Experts of a small language model: 9 layers.
Below are experts of layer 6 (counted from 0) of a mixture-of-experts language model. Rows are named gate (a neuron's input weights, with its number), up (a neuron's input weights, with its number), down (a neuron's output weights, with its number) and show model dimensions 0-159. Each number is 200 + 30 x the weight over its row's rms, rounded and kept within 0 to 999.
Before each expert's rows: a language model's description of what the expert responds to. This comes from a sample of Wikipedia text that the model never trained on.

# expert 11
Description: Year digits, especially century pieces, inside parenthesized lifespans and date ranges, e.g. "(1718–17(83)", "(c. 13(00)", "(19(57–1980)".
gate4,218,172,182,170,185,204,179,257,204,180,249,179,227,208,215,135,198,202,185,177,157,152,229,197,234,199,214,169,254,236,221,283,232,182,246,204,165,135,205,198,174,179,223,212,259,276,196,186,199,226,191,185,175,252,224,219,212,197,172,136,174,221,186,230,202,203,180,205,214,212,201,234,213,189,204,255,209,176,219,223,178,207,176,238,242,184,179,219,233,172,174,188,153,211,230,240,195,211,193,228,205,157,220,228,224,183,191,205,182,200,210,279,178,243,254,160,229,225,166,144,204,236,248,172,177,196,187,191,219,202,232,213,174,211,193,216,254,229,208,203,210,189,132,190,204,152,219,158,196,167,230,201,167,156,170,189,182,244,142,195
up4,197,199,252,220,184,219,171,182,133,184,237,233,173,195,178,236,188,180,233,190,216,228,211,212,198,177,193,177,160,169,212,174,257,196,195,213,239,198,213,170,180,191,145,209,179,228,211,257,174,211,185,179,205,188,235,180,229,226,199,160,211,209,217,146,185,154,200,197,191,205,214,184,195,179,240,231,177,178,169,134,208,222,229,178,216,190,248,203,204,241,102,246,197,160,197,154,179,161,209,149,232,186,236,172,176,207,182,192,202,195,166,142,192,158,176,205,186,201,128,208,210,173,204,222,215,212,192,319,194,150,200,215,181,193,177,199,192,168,195,196,233,191,199,183,219,204,184,227,173,221,208,310,231,193,203,227,227,202,243,164
down4,248,193,242,207,191,239,199,182,196,234,192,207,210,161,179,212,186,203,145,241,212,209,254,179,205,212,156,220,214,202,217,165,158,218,136,230,244,204,230,190,151,170,194,144,200,226,183,204,216,202,166,225,190,203,196,178,189,208,205,193,133,212,186,151,137,188,238,168,209,223,221,211,165,222,136,174,192,189,192,195,215,213,195,234,259,166,202,189,176,170,173,186,262,222,250,194,137,232,211,246,225,224,153,231,136,165,200,168,219,178,208,221,188,192,227,237,210,194,152,229,181,197,215,240,231,174,223,175,218,167,244,160,210,207,171,209,185,142,192,189,230,214,262,263,217,235,179,198,161,200,209,215,178,264,144,225,202,181,174,153
gate5,236,162,179,210,181,201,207,195,180,210,208,228,236,216,179,201,139,197,228,179,174,142,173,193,192,218,191,203,183,217,229,224,262,204,239,177,232,169,222,229,197,224,189,222,240,196,246,197,163,205,168,210,219,238,191,227,173,203,216,195,207,149,195,247,224,193,237,177,157,211,148,128,202,187,199,212,183,162,185,184,200,162,177,208,200,244,232,154,244,242,151,201,201,154,177,176,208,146,207,138,253,168,190,189,145,272,221,201,222,195,238,224,222,154,198,187,134,237,231,241,237,195,178,188,186,142,250,158,184,214,140,172,239,162,147,191,217,202,205,189,188,208,245,223,154,256,214,227,182,186,229,202,187,198,193,161,174,212,227,181
up5,232,178,197,234,228,182,235,145,174,169,235,224,217,213,195,159,169,117,234,195,180,232,170,232,269,230,182,182,241,253,207,199,195,262,183,193,170,217,195,201,206,191,190,198,213,232,226,176,193,207,253,221,219,151,210,213,230,192,148,168,155,183,181,189,204,192,209,205,204,231,175,207,168,261,234,208,249,147,208,164,167,224,167,207,166,182,196,159,186,211,236,185,185,223,219,162,178,170,229,200,216,116,177,188,158,196,192,201,213,170,205,217,219,189,138,207,210,236,207,210,173,191,181,229,232,173,205,244,188,205,205,174,222,196,173,180,267,121,160,160,203,180,197,181,171,221,123,201,204,143,218,233,261,188,163,192,183,218,188,218
down5,224,228,209,238,235,154,221,188,178,175,230,186,183,204,158,219,181,208,215,230,192,206,220,154,226,169,207,202,224,244,244,184,221,260,182,216,144,210,232,231,201,237,173,173,186,250,207,199,165,194,213,204,218,172,193,212,235,246,136,244,180,230,187,200,197,179,166,162,231,198,204,184,160,187,211,193,235,204,169,200,216,243,217,221,153,160,191,216,182,190,196,147,226,204,296,145,139,154,227,180,190,143,209,172,209,188,184,245,219,194,232,196,225,206,156,248,242,207,237,204,236,182,183,168,214,228,154,149,208,194,196,215,191,162,154,174,175,203,166,147,206,177,248,221,199,220,180,226,215,178,225,190,210,191,246,151,266,260,190,234
gate6,185,179,200,150,172,179,186,176,186,202,247,172,233,242,241,207,243,187,200,185,223,229,191,228,208,226,220,233,212,187,219,134,175,198,216,157,181,199,193,216,227,248,171,226,220,216,246,264,147,209,194,123,155,188,233,204,189,234,156,149,179,182,151,222,231,186,215,167,170,182,191,216,177,168,239,201,229,231,235,201,211,205,248,173,179,166,216,192,220,232,239,211,233,245,232,205,166,221,163,228,192,208,183,194,246,185,168,210,219,255,179,145,217,155,241,161,231,194,194,184,185,204,200,172,233,210,181,234,217,179,127,225,205,185,188,189,162,178,258,273,219,224,234,199,162,240,191,210,259,216,181,243,252,163,224,174,188,190,205,226
up6,175,163,178,182,200,141,199,205,162,221,290,224,215,209,236,221,199,152,188,198,204,206,213,206,198,218,250,191,187,220,190,221,208,246,211,170,219,153,271,206,173,235,210,226,218,179,138,236,179,191,191,142,174,210,176,209,210,230,153,225,242,181,214,183,237,225,234,181,223,164,246,213,227,183,234,200,210,236,275,166,138,247,181,216,216,228,203,159,159,215,224,177,144,224,206,188,202,224,181,187,138,193,199,214,204,222,190,205,197,211,177,155,240,237,240,199,233,233,218,208,208,177,225,163,211,214,153,207,157,187,141,236,209,191,209,197,190,155,238,239,203,160,266,231,230,204,209,217,232,246,235,231,176,248,182,171,223,222,235,192
down6,172,256,194,204,203,206,187,208,246,236,135,180,216,247,151,191,188,231,237,206,168,188,214,222,166,180,151,175,236,176,226,195,222,215,152,200,199,227,180,189,194,207,201,206,168,205,238,150,219,174,191,191,199,183,60,173,160,185,182,191,195,190,223,185,110,195,163,218,205,160,234,202,182,191,193,174,212,198,230,227,194,235,158,219,232,196,220,204,241,215,127,185,168,199,233,165,198,217,216,187,156,174,146,180,198,210,264,236,184,170,189,206,203,214,184,237,190,173,196,182,209,185,148,272,234,230,222,210,182,160,216,154,237,182,158,198,158,240,171,179,175,194,211,159,182,193,196,237,204,175,182,193,194,198,159,226,202,176,172,169

# expert 6
Description: Word pieces inside quoted song titles and names, often mid-word after a capital, such as M-om-ent, Wh-ate-ver, Mock-ingjay.
gate2,163,224,222,240,144,164,176,124,175,172,122,227,225,220,197,259,237,206,120,186,185,219,157,244,170,214,146,254,187,214,181,200,195,205,139,162,281,189,264,166,158,180,220,235,281,217,230,209,171,226,174,199,209,184,186,238,204,212,151,243,201,203,199,187,185,220,188,174,223,212,180,180,180,190,192,211,182,209,170,215,221,206,188,215,233,179,174,187,211,218,172,172,217,211,173,142,183,218,251,233,216,200,225,198,239,149,221,198,255,206,230,182,225,214,213,175,172,156,197,198,166,211,173,191,204,136,181,221,184,203,195,205,213,200,189,249,228,167,194,261,187,190,180,154,227,185,152,211,219,176,199,197,178,217,187,184,188,217,225,184
up2,210,275,192,243,247,197,189,155,203,160,186,212,193,211,150,202,305,228,175,159,179,197,143,168,205,204,172,158,217,152,177,221,198,167,202,221,209,255,230,155,204,209,213,217,221,199,206,241,175,186,172,203,197,182,193,191,181,197,192,191,201,191,165,157,197,244,155,216,174,232,197,189,175,182,208,221,164,192,180,258,194,242,179,177,244,163,139,187,230,184,138,227,122,206,231,223,245,189,217,216,189,203,202,156,149,205,200,204,267,185,226,199,161,185,174,195,149,208,225,217,160,178,206,199,177,182,216,200,155,288,236,206,154,225,192,230,167,177,237,196,174,197,173,185,173,197,156,166,227,177,226,223,191,184,196,199,171,182,231,186
down2,201,175,221,234,207,229,227,180,199,190,199,149,208,173,162,229,213,227,247,164,158,221,190,214,206,205,203,206,184,184,235,236,184,211,183,185,162,126,221,233,214,176,191,123,188,245,207,236,159,168,228,238,171,227,290,193,231,184,211,253,174,244,195,207,193,191,219,228,208,215,241,223,203,246,135,174,208,221,157,172,226,205,231,187,140,128,176,194,129,165,161,194,248,187,186,215,164,176,153,168,201,204,234,182,158,199,156,207,233,229,247,245,206,215,187,221,236,218,206,204,209,208,210,233,202,187,245,222,180,239,191,224,208,200,218,167,166,199,159,211,177,246,219,265,171,191,236,198,199,145,168,213,229,178,217,180,210,195,170,190
gate3,221,203,197,196,267,209,137,216,198,163,223,184,154,215,231,186,193,208,219,212,198,212,132,145,201,160,229,189,198,192,208,237,178,195,169,139,211,254,226,209,201,244,203,203,220,182,195,222,179,233,196,176,173,227,153,184,176,169,188,267,172,230,165,139,199,201,214,190,167,202,216,211,178,235,170,231,166,200,213,197,192,144,211,210,203,207,217,211,243,186,232,148,221,222,215,215,183,239,164,193,215,203,190,204,197,263,177,174,201,219,169,183,280,271,248,236,248,208,213,264,187,160,145,211,197,238,192,171,213,219,231,166,244,190,207,212,212,217,202,174,222,176,135,225,156,189,249,210,183,239,251,253,254,210,178,178,224,209,199,227
up3,242,166,199,221,150,243,221,218,167,219,198,231,206,195,242,202,186,193,225,241,216,216,272,206,209,178,204,251,201,217,253,157,180,165,205,249,204,169,226,217,212,153,231,176,228,204,189,198,226,189,154,185,193,251,205,186,189,146,182,246,182,164,148,193,210,209,233,245,200,215,235,186,207,152,202,164,229,209,172,226,172,215,236,189,189,187,188,211,207,161,183,218,148,188,219,212,237,160,166,206,187,246,184,195,243,155,197,218,278,225,156,244,203,174,227,220,216,230,195,227,239,196,196,197,187,166,151,160,234,266,212,182,211,248,181,177,166,201,249,149,208,250,234,232,240,222,206,223,160,198,148,156,167,169,239,191,226,205,212,145
down3,293,143,205,202,217,219,241,197,208,208,268,152,219,184,209,231,217,180,149,219,192,225,164,197,167,216,171,179,220,182,253,223,171,213,166,242,157,168,269,191,177,195,212,218,224,217,221,185,160,240,202,172,186,205,173,197,218,201,218,218,196,240,268,219,189,202,201,163,203,217,210,170,234,175,137,244,215,207,201,210,245,218,187,195,220,206,217,219,203,243,209,146,176,190,143,219,203,216,190,155,184,237,220,241,204,201,205,182,178,157,206,229,258,198,182,252,210,178,197,230,184,221,232,212,213,238,191,198,198,215,200,235,200,182,163,171,179,234,224,166,185,217,198,255,135,209,201,176,228,200,151,161,279,184,175,221,159,241,234,130
gate4,173,241,165,203,180,234,162,241,151,190,191,190,167,199,215,187,156,238,184,152,225,233,214,192,231,148,173,231,170,171,178,162,149,130,221,232,175,211,230,210,120,259,209,217,163,190,209,197,186,208,194,175,193,235,175,181,186,239,179,183,177,201,239,151,167,195,194,226,177,178,180,221,211,227,185,216,206,186,170,199,194,229,199,152,173,193,163,181,187,188,229,221,170,204,243,180,226,198,272,172,173,210,206,187,236,227,203,227,233,180,171,183,179,200,223,234,206,202,219,198,209,192,155,161,183,185,228,159,195,223,180,237,263,264,158,163,165,179,204,269,262,256,198,256,200,165,164,164,182,216,227,197,192,187,145,170,167,227,240,170
up4,258,229,189,202,240,183,191,208,201,194,145,237,185,193,200,169,147,175,168,258,201,198,215,218,151,201,197,233,208,197,208,199,255,267,184,225,234,156,186,233,224,218,212,170,224,138,170,177,194,242,200,212,197,135,214,225,215,159,196,206,225,178,203,193,244,191,193,200,150,185,141,216,181,176,191,157,179,226,200,198,177,223,163,225,176,190,233,178,230,185,215,208,149,171,208,176,180,201,183,205,222,198,231,227,167,188,215,196,165,248,215,188,176,159,240,122,152,148,182,262,200,223,272,197,212,217,205,246,188,200,228,173,218,180,191,217,208,210,291,152,207,218,167,209,199,183,214,170,184,223,174,194,177,231,198,212,275,246,180,148
down4,218,163,254,204,187,167,235,195,234,191,216,228,257,227,209,237,240,253,203,184,202,179,213,199,213,185,210,154,249,187,247,195,227,218,197,186,240,234,244,186,177,249,206,176,215,213,165,177,210,220,224,162,191,229,161,190,233,208,155,214,262,157,223,161,217,244,211,177,187,232,231,209,205,203,216,198,153,185,241,221,195,206,211,138,147,190,210,180,206,221,228,192,151,237,212,173,205,210,193,265,198,155,176,185,213,233,237,190,215,185,186,210,218,111,193,198,156,191,185,158,167,185,179,235,239,215,206,203,228,182,180,227,222,214,223,200,191,162,159,207,191,185,215,142,151,210,180,201,95,154,161,216,218,189,167,188,235,220,257,243

# expert 9
Description: Country and city names and their inner pieces, month names in dates, and "age" in birth lines, e.g. Sloven(ia), New York, "(age 61)".
gate2,156,218,243,235,201,219,177,217,150,190,264,202,174,245,169,164,216,243,237,149,168,165,199,216,204,197,240,212,192,207,225,220,203,226,152,221,228,175,219,186,205,233,241,204,222,198,233,185,158,205,221,231,231,170,166,152,192,166,199,153,156,215,183,253,238,181,216,189,152,199,208,232,187,181,239,211,242,188,189,192,181,209,227,145,190,154,232,203,193,215,233,170,168,188,253,164,207,221,289,182,216,143,189,192,190,229,222,227,177,265,207,202,211,199,228,138,241,213,186,241,183,170,218,215,210,196,213,217,195,132,196,193,164,177,236,230,234,144,233,221,192,208,225,188,160,179,177,191,171,158,250,162,157,202,224,193,249,186,234,166
up2,133,192,206,181,211,193,190,209,180,161,215,210,212,170,209,176,193,197,162,251,225,188,240,200,233,202,154,224,224,183,218,242,168,150,237,175,212,216,158,245,154,239,192,229,214,172,216,221,209,211,164,222,222,227,194,231,201,165,236,208,222,187,199,179,223,188,213,201,226,186,213,208,269,155,217,184,223,159,185,153,228,162,240,245,204,160,214,190,185,248,134,238,248,226,181,261,228,206,257,241,214,183,174,220,237,207,182,172,264,163,202,231,206,173,220,183,197,152,216,219,216,224,214,209,175,172,208,229,207,217,201,122,195,215,225,195,184,191,207,203,179,230,220,261,240,215,206,184,242,220,260,248,227,229,244,231,196,184,286,166
down2,262,190,213,177,207,233,249,166,262,218,230,177,223,184,206,199,202,194,200,237,172,200,154,182,220,202,201,229,180,171,202,158,228,209,165,224,199,223,224,192,143,206,202,175,150,199,160,209,184,191,226,159,170,198,271,190,219,218,227,199,109,197,259,197,189,186,171,212,294,240,211,202,171,205,192,212,199,264,218,217,201,243,198,174,230,219,189,181,204,195,207,237,197,180,206,188,214,180,189,197,181,231,247,216,196,189,168,149,161,193,242,224,224,222,189,224,174,227,155,172,239,192,203,230,181,224,211,208,191,226,202,262,126,176,219,222,180,188,222,205,166,215,221,192,155,222,269,161,218,199,112,169,204,246,265,190,193,230,198,194
gate3,227,159,189,277,169,214,177,121,222,171,191,193,216,207,202,168,180,151,180,184,197,220,183,183,124,202,264,199,215,170,197,231,220,208,233,197,218,197,134,174,210,226,189,185,156,221,223,186,191,163,205,234,231,219,212,250,248,184,186,138,185,226,186,199,176,217,211,158,272,197,200,227,153,172,214,192,203,220,196,201,227,249,143,230,211,205,184,204,208,189,196,223,199,204,174,193,191,217,205,239,210,218,199,244,192,192,196,251,200,212,203,204,179,221,190,201,268,214,221,206,188,250,251,146,264,189,162,252,222,156,254,207,247,241,219,183,251,207,220,172,133,219,164,175,201,161,227,170,252,187,171,155,198,204,183,206,173,185,225,204
up3,223,158,183,253,208,148,170,251,217,189,216,174,162,197,175,235,186,169,179,226,162,236,248,226,210,201,206,189,194,181,175,111,206,185,143,187,216,193,204,185,220,190,225,171,233,228,201,204,189,174,156,197,179,187,220,179,218,212,222,195,272,237,236,185,193,183,208,225,257,209,235,177,210,179,136,231,279,140,221,203,224,210,204,196,178,198,182,215,192,194,232,209,178,219,157,204,202,186,208,213,251,177,164,231,180,230,196,282,177,219,210,212,137,242,238,184,162,232,219,200,202,201,206,170,156,176,250,220,210,163,184,193,212,170,266,210,161,243,251,217,159,205,167,182,174,145,226,186,221,206,183,171,208,169,152,207,170,191,229,160
down3,216,147,153,222,159,222,254,160,215,156,212,121,243,229,220,183,182,171,255,225,247,160,172,222,177,190,215,183,143,206,226,155,180,182,179,210,189,198,193,251,209,203,231,226,237,193,243,148,239,171,246,192,199,188,170,178,201,133,219,221,205,213,200,189,233,193,210,259,224,214,225,197,208,202,245,199,217,195,247,207,206,219,203,155,173,236,191,160,183,178,191,217,231,222,178,227,201,223,251,178,176,191,168,248,242,249,218,213,175,182,226,188,196,170,223,184,225,184,165,186,245,226,202,180,153,187,211,201,214,157,154,205,216,153,234,231,224,269,210,174,172,161,241,220,212,166,189,123,194,170,197,250,239,202,227,180,201,232,203,167
gate4,217,229,177,196,222,217,218,176,171,168,190,179,191,230,214,163,194,205,253,144,180,190,185,176,261,223,211,235,145,212,225,242,184,174,164,199,151,174,182,192,171,184,202,218,241,219,229,130,114,213,232,180,216,260,154,190,211,194,210,225,196,209,160,167,188,202,212,179,217,163,160,172,197,248,247,241,160,155,206,244,238,150,230,223,196,173,151,251,153,217,216,187,241,203,164,157,238,260,193,187,179,234,208,180,190,247,206,238,229,167,215,146,216,213,196,162,193,163,195,260,216,190,207,226,234,192,208,214,258,191,209,199,216,179,205,155,174,207,163,189,175,214,232,198,213,213,223,217,209,178,200,185,215,266,246,232,203,207,238,235
up4,207,209,194,212,225,225,143,272,221,169,167,186,215,219,213,237,190,225,221,190,253,158,243,169,190,220,216,194,193,250,185,185,220,172,206,201,168,199,205,165,252,246,242,206,210,168,198,213,225,145,207,217,199,187,219,246,161,209,215,241,197,215,232,201,258,162,240,182,162,251,184,253,210,206,157,161,222,195,184,170,224,208,209,196,201,216,184,161,244,176,228,149,171,164,212,198,143,142,181,202,236,175,212,268,280,215,221,171,185,172,192,163,207,197,175,200,213,132,212,191,230,167,170,188,153,129,161,224,212,183,234,197,180,202,176,209,153,203,260,192,209,219,168,199,185,191,200,213,214,236,182,256,163,206,191,242,206,251,180,182
down4,186,212,212,154,156,203,144,229,169,187,267,237,236,189,128,202,200,153,146,254,198,175,206,240,244,198,172,232,198,232,156,186,218,225,198,166,203,187,176,189,188,208,179,205,165,177,180,210,218,204,208,164,232,214,205,212,180,205,181,222,200,181,204,161,197,205,165,188,203,188,242,166,218,157,242,207,231,263,228,178,231,197,216,230,234,226,215,188,238,205,241,217,144,171,243,218,210,254,178,222,243,190,271,181,246,122,208,224,178,239,192,219,202,192,228,199,163,187,195,182,227,221,154,191,164,254,200,210,219,190,156,190,188,186,180,163,201,166,170,222,177,179,227,197,214,227,187,162,245,192,226,204,143,279,238,204,175,199,265,174

# expert 5
Description: Initial pieces of words split into several tokens, usually a verb or noun after "had", "a", "the" or "is", e.g. f(ired), cap(itulates), enc(ircled).
gate2,163,224,204,193,219,215,187,193,199,223,230,168,201,231,198,266,201,171,164,142,221,204,218,220,202,174,247,225,213,184,204,214,223,175,205,224,204,269,197,210,229,253,235,175,184,205,232,237,229,212,188,255,169,136,237,228,231,216,255,230,159,219,237,173,135,161,221,235,190,165,209,164,162,224,171,197,190,204,233,202,217,156,236,224,238,163,176,218,185,246,195,183,197,189,219,195,151,173,214,239,196,190,253,165,199,212,157,217,190,245,170,210,148,198,218,224,193,230,208,257,187,185,156,217,243,173,198,210,212,249,199,163,198,143,195,211,221,239,169,196,158,156,190,123,220,227,180,234,250,191,221,182,163,185,236,196,229,236,234,246
up2,153,207,222,191,230,145,221,238,183,206,192,204,182,164,173,218,219,153,218,264,145,174,168,191,183,206,227,234,206,214,228,192,257,172,250,228,210,210,218,240,183,220,213,253,154,165,192,226,212,187,143,175,202,188,209,172,210,238,237,240,213,178,209,252,261,171,224,245,207,230,149,198,182,158,191,244,254,201,211,191,265,202,227,233,186,150,209,226,161,198,161,190,210,179,210,247,141,207,168,224,152,193,211,123,209,190,230,197,232,208,174,226,232,188,219,170,233,207,236,208,242,198,186,215,206,217,218,218,147,193,232,248,179,161,167,138,198,229,189,181,228,172,149,214,206,224,167,212,176,199,201,223,215,188,180,236,245,165,206,163
down2,176,171,139,219,186,222,218,200,232,133,153,182,240,207,279,228,256,160,237,227,161,160,157,161,207,211,200,197,222,196,214,180,221,225,203,213,202,153,183,190,228,213,204,207,189,179,249,207,250,217,156,182,179,190,172,238,168,200,176,201,237,190,190,191,182,196,242,194,168,184,191,197,218,190,228,215,189,261,151,226,193,159,203,217,158,208,200,253,221,136,237,202,244,231,207,233,223,210,187,200,132,168,244,164,167,159,247,261,179,241,222,206,197,201,165,260,171,176,202,155,222,218,203,139,194,181,227,194,228,204,184,177,197,184,209,169,268,223,210,174,160,223,181,194,170,172,166,230,224,188,177,184,242,234,202,244,239,200,201,229
gate3,132,247,199,208,202,235,216,250,195,180,180,176,214,251,197,195,187,147,182,220,196,239,190,199,192,186,173,220,165,188,189,155,212,77,202,156,239,206,252,236,257,201,217,179,294,225,146,199,178,173,260,197,197,195,234,225,198,182,203,170,213,193,176,203,217,178,178,229,226,203,202,175,166,167,178,180,158,159,218,185,204,208,243,207,224,233,144,209,218,179,172,245,269,170,213,243,190,183,204,212,218,205,147,246,237,235,176,244,237,202,200,236,193,180,181,180,200,189,217,203,190,163,226,232,241,219,195,196,225,168,188,135,239,181,164,204,199,195,209,187,204,147,184,191,183,199,212,220,225,195,208,195,204,181,206,203,247,133,204,220
up3,218,235,220,232,222,180,194,176,239,203,193,198,219,231,190,161,200,184,150,217,235,217,183,245,160,218,207,190,163,174,153,182,235,218,201,217,147,213,244,181,217,185,188,177,217,211,234,205,207,199,201,216,200,197,189,213,152,178,184,184,173,200,225,249,173,229,214,166,188,247,190,253,188,187,243,193,146,208,192,214,237,225,207,240,135,199,201,193,184,188,266,210,201,214,156,211,234,181,119,249,260,191,192,250,194,207,232,234,188,199,244,185,212,262,179,219,114,196,182,189,258,203,215,198,214,248,175,210,218,221,226,178,261,181,244,255,221,187,165,151,213,183,225,275,213,222,237,230,191,224,162,198,183,185,223,217,142,213,247,201
down3,176,189,187,182,226,152,223,250,186,130,214,217,197,174,182,240,232,205,222,208,239,188,227,259,206,197,205,218,153,238,164,210,163,206,168,196,211,152,196,223,220,187,163,215,242,240,227,217,192,195,190,213,180,242,178,184,159,183,256,191,232,208,225,215,196,203,148,225,216,136,224,235,191,246,227,222,272,238,162,167,231,160,184,239,219,190,231,223,237,218,187,258,192,168,251,205,207,183,140,191,230,207,165,174,106,183,217,198,204,231,181,223,259,220,206,225,149,190,189,170,234,179,201,192,213,184,221,186,144,191,155,159,200,130,189,184,201,225,158,216,214,205,183,243,192,214,180,186,200,199,188,209,187,228,137,239,211,222,201,239
gate4,185,226,181,220,220,230,248,230,155,215,190,226,236,230,228,205,203,188,207,170,208,215,167,214,206,160,177,176,197,226,178,148,206,145,181,233,241,164,203,161,209,179,180,168,212,216,257,198,227,235,145,124,197,198,223,224,192,178,221,290,219,193,179,226,228,170,217,208,184,162,182,221,184,214,198,195,187,192,232,175,203,221,137,191,213,213,222,165,151,144,181,146,228,244,212,227,191,174,218,209,233,208,191,210,235,183,185,241,202,168,191,189,216,197,195,217,207,154,220,190,166,199,139,237,152,196,206,192,206,221,177,215,202,123,135,249,152,161,167,228,158,219,233,205,200,202,243,195,176,154,211,153,140,247,176,197,205,243,154,216
up4,205,252,211,224,241,194,189,252,190,206,215,200,220,201,188,199,191,261,159,205,235,188,180,232,178,242,214,189,177,186,216,207,229,165,217,234,194,218,180,181,199,197,229,161,187,203,197,196,220,168,158,176,195,241,187,166,206,217,180,217,189,192,232,161,240,170,233,193,190,201,160,238,204,154,139,204,204,176,131,146,174,182,231,239,196,214,193,203,206,204,187,143,191,198,153,231,172,225,197,212,179,175,203,233,244,191,146,188,196,126,189,269,211,205,240,273,244,213,252,161,203,176,241,197,240,264,187,233,211,187,253,187,189,172,238,205,209,230,202,192,249,234,166,138,205,176,187,183,242,183,247,118,200,210,225,236,248,209,208,228
down4,173,176,195,178,174,203,194,199,154,175,206,179,258,181,137,217,209,231,208,185,198,162,181,183,261,212,218,174,221,184,196,190,195,236,231,163,187,228,267,209,238,164,199,154,235,208,187,234,205,176,218,230,198,210,216,161,242,213,232,202,243,156,223,155,212,206,183,224,253,213,177,249,169,168,168,206,223,188,189,228,159,234,213,276,165,196,120,271,183,206,214,218,153,231,165,197,240,225,209,238,188,178,220,211,172,186,183,159,185,219,217,228,250,223,237,182,255,171,185,207,183,198,232,182,176,227,179,232,190,188,220,173,176,221,224,202,211,264,217,177,188,262,206,177,146,241,140,204,225,149,234,221,225,219,191,185,193,144,204,185